Experts of a small language model.
Size: 9 layers, vocabulary 4676, 34.2M parameters.
Experts: 96 SwiGLU neurons an expert, a sigmoid router, a shared expert of 320 neurons.
Below are experts of layer 6 (counted from 0) of a mixture-of-experts language model. Rows are named router (the router's row for the expert), gate (a neuron's input weights, with its number), up (a neuron's input weights, with its number), down (a neuron's output weights, with its number) and show model dimensions 0-63. Each number is 50 + 12 x the weight over its row's rms, rounded and kept within 0 to 99.
Before each expert's rows: a language model's description of what the expert responds to. This comes from a sample of Wikipedia text that the model never trained on.

# expert 17
Description: Middle pieces of longer, often technical words, such as stratig-raph-ic, bac-hel-or, artill-ery, and role nouns like president, coach, director.
router:54 43 45 51 53 56 53 50 46 46 63 53 54 60 45 64 61 29 61 51 45 37 61 55 39 55 54 65 63 45 60 45 64 49 67 46 57 32 42 55 47 26 63 63 41 61 37 73 53 49 45 57 58 40 50 53 35 37 48 48 59 50 47 52
gate0:71 50 30 40 48 41 48 65 30 42 47 41 53 60 59 46 55 37 37 55 52 50 49 56 53 44 46 17 49 33 55 74 62 35 50 66 59 49 41 56 63 66 61 61 47 44 53 48 63 59 48 35 58 43 53 62 45 44 43 47 59 52 42 51
up0:69 45 45 65 50 55 60 53 58 58 40 47 54 35 50 50 45 43 47 56 45 68 77 55 52 35 43 43 44 54 46 62 63 52 59 56 39 49 54 57 35 31 41 38 55 67 52 59 53 36 64 74 50 59 57 20 45 30 59 54 64 46 47 55
down0:65 45 54 59 51 70 30 72 57 46 43 54 44 43 60 38 44 59 52 43 55 61 63 33 49 68 56 51 36 31 55 54 26 55 42 51 58 44 49 66 61 64 61 66 58 88 43 31 36 58 53 34 58 42 47 45 30 55 44 59 24 60 37 51
gate1:77 64 46 54 65 54 36 63 49 35 51 38 45 54 40 57 42 44 24 53 51 33 57 54 44 46 59 44 65 27 53 31 56 31 57 42 58 53 55 47 48 55 54 44 31 46 43 41 23 54 61 60 45 60 68 46 34 46 45 43 41 57 52 48
up1:33 37 37 85 45 37 39 37 51 52 58 56 41 55 53 58 42 47 25 67 35 50 58 37 49 50 22 39 47 86 42 55 60 44 41 47 70 48 22 56 42 57 38 38 47 28 47 31 45 56 30 43 61 57 58 42 20 59 63 25 52 40 27 68
down1:64 40 61 47 42 71 40 62 68 48 53 45 34 47 50 28 59 49 35 30 51 24 54 53 33 35 27 57 45 54 71 67 31 70 56 62 65 26 58 20 43 41 45 58 68 61 47 35 51 69 23 42 66 49 45 40 46 63 46 50 46 69 64 33
gate2:42 33 49 55 49 59 68 72 41 73 46 40 46 66 43 33 44 41 83 48 23 54 49 54 38 89 80 32 62 42 56 40 54 51 46 50 33 50 41 64 44 51 59 47 65 54 43 51 51 45 47 59 46 82 66 25 55 46 65 42 48 28 50 53
up2:40 49 70 57 60 56 34 66 45 44 41 65 36 46 69 36 73 36 66 56 57 53 59 60 53 47 42 40 30 65 54 62 38 47 46 61 49 39 52 59 54 52 38 41 53 41 49 49 66 54 83 57 30 61 38 64 40 46 61 50 38 59 42 58
down2:51 41 53 23 52 53 46 51 42 69 36 59 45 52 42 30 58 58 54 56 36 48 68 46 49 33 37 39 41 53 52 68 44 61 64 54 47 53 56 66 37 51 44 74 65 49 70 70 57 48 34 64 42 62 32 28 28 62 43 48 49 67 44 69
gate3:57 50 54 45 55 53 57 67 36 49 38 59 46 30 47 53 51 48 49 54 54 38 46 49 54 63 67 41 45 61 45 75 32 39 67 75 59 60 66 53 44 23 59 60 61 49 53 40 41 33 71 79 55 57 70 55 55 50 42 58 60 46 30 55
up3:33 53 52 53 54 31 54 54 65 51 42 29 45 59 57 42 62 41 53 54 47 39 69 64 53 49 55 67 40 51 65 37 66 63 74 38 38 36 39 60 63 73 41 85 59 23 44 50 31 68 60 50 38 54 72 44 68 45 71 58 43 49 63 52
down3:53 48 23 38 61 62 42 52 39 42 67 24 49 52 83 40 45 50 42 55 48 51 35 50 51 84 51 45 59 55 51 51 57 46 76 49 41 39 37 48 67 45 43 40 85 48 45 59 40 45 42 40 53 55 74 58 45 45 34 49 33 45 35 42
gate4:46 43 40 63 45 57 35 32 46 68 32 43 55 43 51 42 69 40 58 67 43 68 50 56 41 65 58 55 60 45 43 49 49 47 55 49 52 47 52 47 46 40 34 44 49 41 64 57 53 54 38 58 38 48 49 42 46 54 40 59 43 66 44 62
up4:53 44 38 37 26 33 44 40 56 45 48 54 28 36 37 56 52 38 62 64 33 51 51 51 66 58 39 63 55 62 73 53 70 61 38 62 60 54 37 39 40 50 66 38 54 61 39 51 66 62 51 45 43 61 42 35 43 65 66 59 65 48 57 48
down4:55 34 45 65 69 38 36 61 22 38 58 31 43 41 52 58 41 47 38 44 34 62 50 58 61 44 62 69 51 51 41 63 71 36 50 51 33 48 74 70 44 32 57 54 46 48 41 65 62 33 63 54 40 50 52 43 52 58 41 54 49 47 43 38
gate5:67 61 48 20 39 44 34 59 46 44 64 53 54 56 38 45 57 32 35 44 46 47 34 64 43 54 56 72 49 31 34 48 34 51 68 56 47 42 49 57 49 61 41 55 64 58 44 51 45 48 62 38 55 47 43 47 35 53 55 65 53 51 35 44
up5:27 42 27 48 47 69 62 59 64 63 50 31 50 44 60 57 40 54 58 26 78 54 75 30 58 72 62 69 37 56 57 43 44 58 67 60 47 46 48 45 39 79 60 57 48 46 44 51 57 51 40 35 38 40 53 68 54 54 54 52 58 47 69 62
down5:30 68 58 53 46 53 57 39 57 39 53 49 51 56 60 51 74 48 39 30 51 37 60 66 89 58 22 51 19 62 57 49 43 36 46 40 53 55 73 67 49 54 63 45 42 77 46 68 72 59 38 65 69 40 72 58 55 54 57 75 30 48 54 78
gate6:54 52 58 31 58 46 56 45 50 57 37 56 38 31 28 45 50 57 47 35 42 40 33 21 44 57 27 27 65 60 72 53 55 49 52 37 36 65 54 46 55 61 41 49 53 53 39 43 61 59 78 37 41 47 39 31 54 73 56 63 74 50 49 57
up6:27 41 42 49 50 55 45 41 50 45 57 55 65 26 58 64 52 50 44 37 53 36 53 72 39 49 43 56 71 44 75 52 67 59 64 50 74 44 37 58 38 41 54 49 31 63 53 55 72 71 53 38 43 58 54 45 52 61 58 41 77 35 65 68
down6:53 55 43 30 37 78 52 45 45 38 54 45 47 23 48 49 43 48 58 31 56 60 32 49 63 34 49 39 67 74 48 60 63 70 33 49 66 55 43 30 37 31 47 48 44 38 49 73 43 63 59 40 47 68 68 65 42 59 41 54 58 57 39 47
gate7:59 48 62 37 68 47 56 49 42 37 30 37 57 52 67 49 37 45 49 57 38 43 69 39 61 45 39 80 64 28 33 53 20 43 48 65 53 57 49 46 55 43 53 77 37 52 51 47 56 48 55 46 51 30 43 72 50 59 33 38 67 47 38 44
up7:54 56 55 66 25 63 33 56 49 42 52 36 50 47 70 27 35 57 53 46 55 67 46 58 37 36 60 42 62 60 31 67 48 55 45 59 43 61 47 69 55 63 36 60 49 61 47 68 53 48 45 45 66 44 60 76 58 45 54 54 61 45 45 45
down7:63 53 50 42 48 53 35 69 54 55 48 31 45 61 47 52 71 57 52 44 72 53 38 54 40 47 56 25 41 64 53 47 60 81 27 36 38 76 41 59 55 54 36 46 44 54 45 41 70 52 54 46 46 37 56 55 61 68 36 72 36 48 61 41
gate8:28 56 66 53 39 38 46 63 65 50 44 58 23 55 48 62 56 32 63 48 26 47 74 68 48 57 45 65 35 45 67 38 45 50 50 57 47 61 44 39 64 47 40 51 46 47 50 69 62 56 39 68 46 34 36 42 57 53 48 29 41 40 14 32
up8:41 52 32 33 63 57 63 48 58 44 62 38 33 51 54 56 57 60 47 34 68 46 49 31 67 49 69 60 47 28 62 46 70 65 43 39 67 37 71 79 69 46 43 50 44 62 35 41 40 47 39 53 35 32 54 63 49 55 38 48 49 41 51 42
down8:66 81 40 56 16 62 73 25 51 63 45 43 50 47 65 64 54 28 27 52 49 55 46 36 56 55 46 65 35 55 55 62 52 51 58 56 49 42 37 51 48 44 25 53 52 67 42 49 65 52 45 45 46 46 55 51 60 59 51 53 50 45 51 59
gate9:58 43 48 59 63 63 73 39 28 47 58 65 41 47 43 59 59 52 46 50 54 36 57 59 55 48 44 79 45 39 48 49 81 51 52 46 45 36 39 61 54 45 45 65 54 45 55 32 54 56 51 62 42 44 38 51 50 14 58 70 41 66 61 42
up9:60 50 56 67 33 62 55 46 65 50 41 32 49 64 47 60 58 24 36 23 35 69 23 52 59 54 78 38 38 67 55 46 56 30 43 43 48 68 49 56 62 39 68 45 59 27 40 47 67 36 46 39 70 47 64 23 35 67 40 48 22 65 30 46
down9:41 44 44 53 28 78 43 45 46 46 32 19 41 40 55 33 48 45 49 42 44 53 44 29 54 65 61 48 67 68 50 45 40 43 44 41 59 48 40 50 34 74 52 41 37 39 41 58 46 37 21 49 46 48 63 45 46 41 51 38 52 50 57 62
gate10:44 57 33 47 58 45 67 61 59 53 56 51 55 63 77 46 41 42 52 41 44 52 47 40 44 48 57 44 50 49 52 39 42 43 48 42 79 44 39 39 21 55 29 39 51 51 69 13 42 47 33 52 37 59 46 56 38 57 52 57 48 55 36 41
up10:35 40 57 73 52 48 42 39 52 54 43 58 45 65 46 66 53 47 60 55 59 51 53 51 44 69 80 38 55 35 73 22 55 53 66 53 49 71 58 67 63 51 52 29 57 54 41 24 38 40 35 54 56 46 45 32 33 57 36 14 51 53 67 57
down10:62 22 37 47 35 44 54 60 52 53 63 50 55 34 38 74 41 42 46 49 43 58 52 58 69 61 11 63 61 50 58 61 45 47 54 64 48 74 59 28 58 58 60 43 55 59 47 48 43 56 21 51 42 27 44 54 42 40 52 30 68 45 37 40
gate11:33 64 33 49 34 65 67 70 21 48 40 53 40 63 43 68 67 49 68 18 54 60 49 44 54 45 40 40 63 61 43 63 39 50 53 54 60 48 66 30 46 42 62 40 41 52 42 36 34 60 40 61 45 35 56 41 39 44 63 55 38 40 56 46
up11:45 57 52 49 62 47 45 72 43 65 38 54 39 65 51 65 48 31 61 47 63 45 57 44 56 52 46 38 42 54 31 30 56 62 81 40 46 59 67 32 49 65 46 46 54 47 54 56 45 41 47 56 41 65 62 59 52 35 59 46 68 50 53 30
down11:48 59 30 48 68 33 62 31 24 43 48 44 25 40 76 48 59 38 36 51 13 44 37 45 57 51 32 50 44 59 55 68 48 55 40 46 48 41 47 52 55 51 46 52 60 57 55 60 54 37 59 61 64 49 59 50 57 45 50 70 50 35 64 47
gate12:53 42 44 53 60 45 48 54 74 46 36 55 42 49 54 41 32 41 60 43 44 41 51 34 79 52 69 59 54 59 42 68 73 43 64 36 67 60 71 42 64 52 71 56 31 44 27 46 63 46 54 39 36 56 38 49 70 77 59 34 63 55 54 40
up12:61 48 49 36 48 54 69 28 80 57 37 76 52 45 42 48 55 51 59 44 52 35 52 53 37 52 46 35 20 64 34 35 45 29 68 45 38 41 34 55 53 53 67 55 46 47 47 29 39 35 56 59 57 56 40 62 42 28 23 64 53 51 49 25
down12:58 74 48 50 53 57 56 41 64 53 42 62 39 48 52 62 69 39 66 59 61 28 64 70 47 69 44 53 50 51 54 64 42 53 37 43 40 41 51 40 45 55 45 50 51 55 58 56 80 41 45 70 84 54 28 46 79 48 61 49 52 68 59 36
gate13:56 50 36 18 46 57 44 45 58 58 47 39 62 36 35 50 52 36 65 51 61 36 61 48 44 36 59 78 39 68 47 52 24 43 46 63 55 34 49 60 38 45 60 44 52 35 52 67 51 57 67 74 58 39 72 48 54 44 38 51 61 58 41 66
up13:56 55 35 61 49 38 67 33 34 38 46 35 71 48 64 59 69 63 29 66 58 72 45 53 26 85 39 36 67 39 38 50 43 26 53 58 47 64 49 45 42 45 66 72 51 60 39 56 58 64 59 54 60 63 43 58 47 35 39 42 50 45 57 29
down13:48 63 35 58 48 64 63 32 53 57 47 45 70 53 67 59 63 57 21 41 45 56 55 64 60 71 53 49 49 54 38 53 45 14 56 72 52 53 36 56 39 40 52 55 33 71 48 45 63 69 22 49 51 55 48 68 40 51 64 38 37 21 42 37
gate14:48 52 59 30 51 74 30 27 51 62 39 62 50 52 55 58 47 37 60 27 64 53 54 37 35 44 76 49 68 55 66 55 31 41 68 59 55 68 60 54 51 30 68 57 51 67 24 62 56 45 48 47 61 48 60 60 47 60 63 44 68 45 47 44
up14:29 41 45 57 41 54 37 60 45 40 38 51 49 50 73 44 41 28 57 53 68 48 35 41 42 53 61 43 57 62 39 36 47 49 53 39 66 55 63 61 34 47 30 59 31 33 57 61 66 52 64 51 49 33 45 57 59 51 62 18 68 42 53 47
down14:50 57 39 52 44 63 53 67 49 58 56 50 44 17 29 44 68 40 53 62 61 51 34 46 54 49 34 50 49 70 28 55 62 43 37 39 30 50 50 80 49 56 66 32 49 37 55 33 61 52 40 47 44 37 56 48 44 29 55 36 45 57 64 55
gate15:53 27 38 58 26 42 39 43 40 37 63 82 47 51 41 62 53 41 53 32 40 59 50 48 52 41 52 16 46 58 37 46 60 52 43 28 27 40 42 35 54 55 59 54 57 37 47 32 65 51 41 49 49 45 84 46 72 66 52 61 27 43 57 51
up15:45 52 49 52 69 36 55 49 51 64 66 51 45 61 59 61 67 51 40 43 45 66 75 27 83 51 41 34 39 54 71 64 56 56 40 43 41 53 65 37 47 51 66 38 41 38 65 47 31 46 60 47 51 57 44 48 40 40 42 34 41 69 42 57
down15:56 63 62 55 67 53 39 57 47 44 49 68 50 29 53 45 57 48 50 60 41 61 72 52 81 46 57 73 44 79 58 37 38 64 62 35 42 55 41 58 56 67 39 48 62 34 68 47 33 35 53 31 31 56 50 48 43 46 64 48 54 55 55 54
gate16:84 45 62 43 69 44 57 66 37 36 18 47 37 37 48 56 35 39 40 42 61 32 56 56 44 41 32 54 72 34 40 35 38 47 43 48 50 55 58 49 68 47 59 51 54 79 56 50 29 58 55 62 39 37 39 48 51 57 58 45 49 71 54 55
up16:48 39 43 45 41 41 47 56 87 50 39 70 44 42 62 40 50 55 41 53 66 44 37 41 51 52 63 39 52 33 75 38 79 52 47 80 46 75 47 51 53 62 41 44 68 47 58 55 45 44 65 34 53 55 47 39 43 50 66 33 62 51 48 60
down16:71 46 45 41 56 64 59 48 48 33 34 57 66 51 41 65 56 44 44 37 30 46 62 42 57 50 46 69 41 60 60 59 67 34 60 39 34 39 37 37 56 63 62 48 42 40 35 59 58 41 36 55 48 48 56 79 63 64 43 70 33 55 53 53
gate17:45 64 41 51 17 38 44 69 57 56 45 51 54 47 62 47 53 54 50 61 45 44 65 47 33 48 56 17 56 46 70 49 31 38 68 49 61 47 51 52 54 30 55 55 42 55 37 68 55 36 48 47 52 50 35 60 54 70 46 70 62 63 64 61
up17:60 62 45 61 36 47 64 42 55 60 52 75 56 24 55 42 44 44 38 53 43 38 54 67 50 38 49 38 63 67 56 50 45 48 43 61 67 52 43 40 60 61 54 60 46 51 37 66 46 67 57 48 38 59 64 37 54 38 50 67 69 57 59 61
down17:50 46 46 50 61 43 56 58 67 62 52 57 56 55 57 48 44 51 40 48 59 46 40 64 39 29 38 38 37 54 45 40 44 45 53 50 55 26 43 63 51 47 48 46 34 40 54 34 67 44 28 72 36 62 40 46 52 61 53 62 51 49 66 43
gate18:56 53 29 52 50 52 56 55 37 50 45 51 55 79 46 48 49 47 60 36 57 56 75 65 48 36 54 60 60 35 43 54 26 50 38 56 48 36 47 38 49 53 53 56 48 68 58 52 33 32 52 56 52 52 50 81 42 41 46 54 47 59 68 45
up18:42 49 54 64 58 52 48 33 46 40 59 42 52 59 36 50 44 61 55 43 47 38 62 60 76 58 64 33 67 56 60 71 42 46 58 58 44 48 58 45 43 36 76 56 52 41 46 44 50 56 45 77 53 51 72 67 41 36 21 59 52 50 46 48
down18:70 37 53 71 53 69 47 54 44 41 58 66 35 71 39 63 42 66 35 38 66 49 54 70 31 55 41 33 61 43 62 37 54 64 66 52 59 51 45 50 77 42 71 56 36 50 70 47 35 33 58 62 59 48 39 49 40 44 23 52 58 44 55 57
gate19:31 49 63 64 50 71 43 56 24 54 52 39 81 63 39 60 55 41 38 42 48 46 44 64 16 50 65 52 60 54 53 35 66 64 36 59 56 46 49 44 46 52 62 43 26 56 38 53 53 54 49 46 62 65 39 59 40 58 52 35 40 54 37 45
up19:42 63 67 19 40 68 68 51 48 32 52 37 35 44 23 41 41 43 25 55 57 54 60 44 51 66 56 55 52 47 42 61 49 40 66 44 31 65 44 46 69 22 53 38 26 60 39 41 48 69 31 68 60 60 54 47 52 49 40 66 80 50 45 61
down19:38 65 65 40 35 45 39 44 40 68 59 75 49 38 40 35 34 77 29 42 64 58 55 40 70 46 51 68 55 45 55 51 48 53 52 72 64 55 41 45 69 55 54 51 53 47 48 44 35 31 40 56 42 72 38 54 38 45 50 49 49 46 39 31
gate20:41 70 50 61 27 49 40 40 36 49 44 64 61 32 42 55 52 39 45 21 42 46 68 39 60 51 58 50 45 55 60 31 51 55 28 40 53 37 30 57 41 60 30 57 26 51 54 56 61 63 40 42 67 53 47 50 69 52 47 50 60 51 57 52
up20:22 50 48 38 44 63 46 48 29 33 84 55 40 49 50 43 52 60 30 54 58 41 54 49 43 39 42 47 24 51 34 44 48 45 65 60 40 52 47 50 47 48 40 54 59 53 62 38 44 35 50 52 51 50 33 52 74 51 62 47 71 45 51 64
down20:48 55 33 24 65 42 40 49 36 47 50 44 53 50 30 67 51 39 60 77 70 62 44 79 67 37 51 46 62 52 37 27 30 48 60 53 29 44 60 51 47 57 44 58 42 55 59 41 49 39 64 62 51 46 48 52 35 46 57 61 49 59 57 41
gate21:69 55 82 47 43 47 32 53 36 26 63 51 36 79 53 41 46 40 37 68 51 49 82 48 29 46 38 76 62 37 40 53 42 52 55 47 33 49 42 29 34 43 35 46 42 63 53 61 49 48 51 40 58 33 54 68 59 67 62 39 39 54 58 48
up21:67 41 52 71 61 45 51 39 33 51 43 45 46 65 45 64 48 48 63 39 40 29 41 63 21 60 40 72 51 39 44 49 32 66 57 43 47 49 67 35 56 56 63 36 68 55 47 62 60 59 52 30 47 69 47 64 71 47 75 42 52 50 48 48
down21:22 52 43 39 54 47 63 59 42 46 66 44 35 43 52 51 37 32 64 61 73 32 40 50 56 41 32 44 54 41 45 61 41 74 60 76 68 29 79 56 65 48 38 50 71 29 64 54 32 42 44 45 36 35 47 57 48 50 59 42 62 54 41 45
gate22:54 31 27 40 62 54 51 63 55 43 36 44 26 40 45 51 65 57 38 57 57 53 67 63 43 46 69 49 37 49 41 42 34 52 52 57 61 49 38 51 55 36 53 46 46 55 46 67 48 36 49 43 40 37 59 50 44 38 70 59 56 54 46 42
up22:39 74 38 59 30 68 73 38 31 41 63 44 45 41 56 44 44 60 45 47 46 40 54 45 56 38 56 74 60 60 55 59 65 50 55 65 40 21 50 53 61 47 47 56 47 76 37 77 45 38 57 38 33 48 38 35 48 52 53 49 45 55 56 49
down22:43 45 23 61 64 40 32 54 34 60 41 40 39 48 53 30 64 41 49 60 49 42 76 49 69 35 26 70 55 52 77 36 39 40 34 40 63 26 48 51 53 58 41 73 54 55 32 54 58 45 42 54 44 50 21 50 44 29 46 28 59 53 47 74
gate23:26 36 34 67 41 45 51 40 58 36 59 54 34 60 55 49 57 45 38 31 53 57 54 39 52 46 74 50 63 41 53 44 51 40 41 67 51 63 28 41 60 35 66 62 46 39 41 45 64 45 46 49 51 59 62 50 41 24 50 43 51 59 36 46
up23:59 44 69 53 52 60 43 49 48 51 44 36 62 51 45 28 38 35 48 51 59 53 35 43 71 60 40 47 31 53 29 45 65 54 56 53 66 70 37 52 60 57 63 37 53 43 54 43 57 34 37 59 46 40 72 72 28 60 55 19 48 52 57 33
down23:52 62 77 46 54 59 51 55 63 67 65 43 44 72 56 30 47 56 33 35 41 48 43 44 42 60 73 38 71 47 58 47 55 52 45 50 52 54 65 60 36 50 43 55 61 50 40 58 42 37 38 34 41 42 53 79 60 62 77 53 31 30 73 51
gate24:47 53 64 48 42 47 51 60 66 67 51 46 55 58 37 46 59 60 53 33 26 34 52 34 24 35 46 46 64 56 42 39 73 40 66 71 72 63 43 66 42 40 62 40 13 54 40 54 58 31 56 63 53 51 50 37 32 45 32 52 38 54 72 47
up24:44 45 67 66 87 72 37 65 42 51 51 44 39 29 45 42 48 49 41 49 66 45 50 57 39 41 66 44 39 54 35 69 48 71 37 61 47 37 38 58 48 43 65 50 71 33 49 49 37 48 53 34 60 44 42 46 67 46 33 59 42 46 62 62
down24:48 66 61 55 49 63 49 66 24 41 52 65 40 34 50 34 44 52 77 65 44 51 52 36 64 14 50 43 70 51 27 59 40 41 37 52 68 66 47 64 40 61 67 47 31 68 47 52 47 67 53 48 38 46 61 59 61 50 57 60 41 65 58 57
gate25:33 41 55 50 38 31 41 31 47 41 40 46 73 20 47 65 57 36 56 64 28 65 50 55 42 48 53 43 68 44 51 44 60 44 64 71 67 47 63 23 55 52 55 61 35 31 47 29 65 55 44 66 44 51 56 34 58 43 53 32 59 56 51 57
up25:61 53 35 38 61 37 40 33 58 40 57 48 40 53 42 61 57 52 62 37 51 44 39 53 54 60 37 24 44 66 34 52 49 53 57 50 66 24 39 61 50 51 55 76 45 39 42 25 40 46 77 49 54 73 49 51 30 44 64 36 46 48 33 62
down25:46 33 49 59 36 32 42 25 55 62 61 53 47 45 63 60 44 59 34 58 36 41 51 73 43 47 26 62 53 59 49 41 43 35 63 74 45 60 65 45 37 53 39 53 48 59 64 59 48 72 52 55 38 51 55 42 66 57 55 59 49 72 46 38
gate26:54 52 44 55 39 62 31 58 70 64 47 55 62 56 51 50 66 50 82 53 29 43 57 50 60 53 27 65 47 41 44 54 52 31 47 48 49 43 61 38 44 21 58 62 56 57 46 35 72 46 35 53 67 42 46 56 70 51 60 42 51 58 65 51
up26:66 46 51 35 30 60 45 93 41 54 37 48 43 50 44 47 82 33 69 45 42 37 41 54 37 58 39 61 45 37 61 55 41 61 61 50 23 52 61 40 47 46 60 65 72 45 35 60 40 43 58 49 43 52 27 48 32 65 76 57 62 51 64 48
down26:59 51 61 46 41 64 36 38 37 39 61 18 33 44 42 37 53 42 34 29 30 55 59 32 42 50 54 38 69 43 80 66 55 36 33 52 74 64 50 53 73 40 49 66 49 41 66 48 38 60 42 49 42 62 34 33 42 55 27 33 46 57 63 30
gate27:26 59 59 40 51 32 51 48 45 48 62 53 49 69 33 58 45 66 44 38 44 44 56 50 50 40 50 60 48 33 57 63 41 45 36 54 42 49 48 78 48 29 65 40 50 55 42 31 56 36 62 41 56 45 50 43 50 49 55 65 43 43 64 33
up27:66 48 46 66 56 54 38 48 36 37 51 62 52 58 62 57 49 21 52 57 60 38 50 39 86 37 55 58 37 53 43 52 43 25 55 52 35 52 45 30 51 51 49 37 51 59 73 42 48 47 41 74 45 38 44 29 60 51 46 62 48 40 36 44
down27:46 64 48 70 40 47 52 60 74 64 45 56 48 60 37 31 51 71 50 46 41 54 56 48 45 44 35 20 58 47 49 38 42 27 52 32 56 38 71 41 42 53 54 43 41 50 57 57 39 52 35 56 43 55 57 82 39 40 62 63 45 48 60 64
gate28:57 68 38 32 31 42 45 60 50 50 64 46 48 48 40 22 68 41 34 56 55 51 52 41 28 60 42 39 61 44 66 43 62 47 60 57 52 42 37 53 57 50 29 75 39 61 30 52 70 46 51 52 42 52 50 59 38 66 65 46 45 40 62 55
up28:47 45 47 41 51 51 70 56 41 62 54 53 70 45 53 36 50 32 67 45 57 66 50 50 38 54 54 48 38 40 47 38 55 56 51 53 54 65 48 48 42 42 56 42 43 47 42 49 52 47 59 47 41 39 47 61 58 62 62 36 39 90 65 56
down28:66 71 61 60 30 51 67 58 42 45 47 53 50 52 46 53 46 60 44 38 59 69 48 45 42 40 30 32 54 36 54 52 46 45 53 67 53 63 39 64 44 38 42 50 47 36 32 49 44 52 50 68 46 55 48 29 56 53 66 57 56 63 27 67
gate29:68 41 43 61 58 52 58 45 69 65 25 62 63 62 58 51 26 42 48 39 45 51 47 55 47 40 52 43 64 40 54 55 57 48 43 55 50 64 35 35 42 37 36 39 54 34 50 67 56 59 62 72 44 46 48 52 34 62 52 67 70 39 48 41
up29:63 53 54 73 34 40 42 49 68 53 51 66 61 62 48 66 52 31 56 44 53 48 43 48 48 41 61 52 67 16 44 66 44 42 44 45 57 46 31 63 60 30 55 36 50 27 38 60 56 68 47 66 41 80 47 50 44 51 40 39 37 48 34 46
down29:53 49 43 64 30 61 48 44 61 46 43 63 46 71 56 55 51 69 63 37 46 33 49 34 62 31 35 39 36 46 63 44 47 43 60 41 56 42 55 34 45 66 52 46 60 38 55 56 66 44 56 58 44 61 57 67 41 82 66 43 41 21 49 44
gate30:64 50 55 53 53 59 34 49 47 50 54 69 52 56 51 47 68 57 55 56 47 53 34 56 50 50 33 46 73 60 50 62 51 40 66 57 73 39 55 35 45 30 46 74 32 30 57 39 73 49 65 37 45 64 50 35 49 37 57 69 79 63 53 49
up30:43 46 40 47 62 62 50 46 44 27 34 54 64 55 64 62 46 60 41 57 80 27 46 60 43 32 32 32 47 36 67 50 65 57 70 47 62 41 44 59 36 46 69 43 49 35 48 59 60 70 43 57 41 49 61 35 64 52 68 74 70 55 53 59
down30:30 56 46 47 51 52 48 30 68 60 59 62 40 30 62 33 46 48 52 55 64 60 56 68 37 52 32 38 56 51 75 49 54 36 61 43 29 52 50 53 73 41 50 70 36 67 47 25 57 52 27 48 40 31 52 63 46 51 30 54 46 39 58 51
gate31:45 23 44 38 54 44 59 37 66 37 51 57 47 57 39 39 54 63 38 42 50 51 54 45 52 54 83 54 41 67 52 57 77 62 28 40 23 34 36 64 42 55 48 47 52 37 42 58 40 53 60 54 53 33 68 62 50 55 45 49 35 57 58 64
up31:37 32 60 32 45 84 64 62 60 41 53 71 46 46 56 61 59 49 69 39 53 48 63 32 45 60 71 53 41 49 28 35 29 56 39 46 77 61 51 16 75 42 57 59 47 59 41 58 46 66 59 52 34 60 54 70 50 28 38 34 40 58 36 49
down31:73 57 58 61 54 30 56 78 62 50 45 47 41 66 55 47 61 68 43 41 54 57 36 43 62 56 41 34 38 63 55 26 59 44 24 41 44 80 48 62 45 34 69 67 42 63 53 62 48 67 54 43 53 38 57 54 58 32 58 52 34 44 67 39
gate32:57 53 66 53 46 79 52 40 43 46 45 64 47 50 55 50 54 41 56 26 51 51 44 27 42 42 40 58 68 45 43 47 59 56 59 47 53 25 54 66 32 66 51 39 71 46 34 63 38 49 36 79 45 52 67 70 50 42 73 55 61 57 77 24
up32:63 44 42 44 47 57 50 46 60 37 44 54 30 42 37 52 42 47 46 52 37 28 37 34 53 59 50 53 38 66 59 64 41 51 75 61 60 72 67 56 40 35 58 42 66 46 53 44 43 64 48 60 38 56 48 38 37 50 63 62 66 35 49 51
down32:57 55 47 45 63 44 56 52 42 38 49 48 59 37 53 41 31 50 37 60 48 37 46 41 47 66 65 74 35 69 69 51 70 50 47 36 23 46 52 35 48 47 57 54 63 33 48 34 54 54 39 55 48 57 43 50 49 53 40 53 44 67 56 50
gate33:61 22 24 50 34 40 64 67 52 39 37 69 49 68 50 66 50 54 71 62 58 54 57 56 40 80 53 61 67 56 74 53 53 68 49 57 54 37 46 56 35 70 51 72 40 59 52 62 41 67 64 81 64 52 32 65 57 51 62 53 51 51 42 51
up33:71 34 44 46 49 77 43 54 63 35 41 43 74 45 46 43 46 38 47 54 61 49 50 60 39 55 29 46 62 49 33 65 48 55 44 48 47 59 49 42 27 70 49 32 34 54 39 58 48 38 56 28 64 33 57 32 40 31 58 57 64 49 40 39
down33:53 33 62 29 41 69 45 45 75 52 57 89 30 41 42 46 35 43 60 26 52 38 44 57 36 56 31 31 39 35 29 42 37 69 75 38 48 34 53 43 59 63 37 48 75 55 28 36 54 43 65 26 45 36 48 32 54 50 59 59 47 54 28 68
gate34:46 49 62 52 44 60 56 26 65 37 60 23 56 56 63 44 65 69 61 48 75 64 57 57 25 48 46 62 49 24 41 38 44 37 34 42 42 40 38 43 54 54 61 50 50 46 36 56 64 55 58 60 52 71 48 60 42 35 43 57 50 60 44 35
up34:62 55 60 53 56 55 55 54 24 49 56 53 47 62 66 27 39 55 34 47 53 41 35 32 54 37 44 49 41 48 38 56 40 37 43 40 65 62 36 62 50 58 57 63 33 46 69 60 21 56 57 44 60 34 53 38 64 51 60 55 30 49 47 45
down34:51 48 58 41 67 52 42 49 47 29 53 59 53 35 60 54 64 56 54 58 28 56 48 48 51 53 50 41 59 47 53 47 41 48 41 51 38 80 36 53 45 70 59 45 53 40 58 65 35 39 59 57 38 40 49 71 61 57 63 44 55 52 40 45
gate35:21 48 54 51 35 46 74 52 51 61 51 33 57 52 35 30 54 36 74 56 57 52 52 64 67 58 41 58 64 35 34 42 34 37 36 66 46 41 51 13 42 72 61 35 44 48 31 47 63 60 69 74 53 54 47 64 58 32 71 35 52 73 59 55
up35:57 55 56 39 65 62 58 49 60 44 18 64 58 25 73 51 74 45 52 38 47 33 71 66 68 32 50 69 51 65 42 54 44 70 33 41 41 59 55 35 54 68 39 51 57 68 26 56 35 76 67 39 39 63 34 57 33 56 39 53 50 55 50 34
down35:38 43 35 56 51 72 63 40 49 41 37 73 69 45 58 53 47 54 40 50 85 38 70 47 57 27 39 75 57 57 60 48 40 45 52 39 35 64 45 61 54 43 40 63 55 45 67 50 32 54 37 47 44 26 62 56 49 57 59 53 59 59 54 56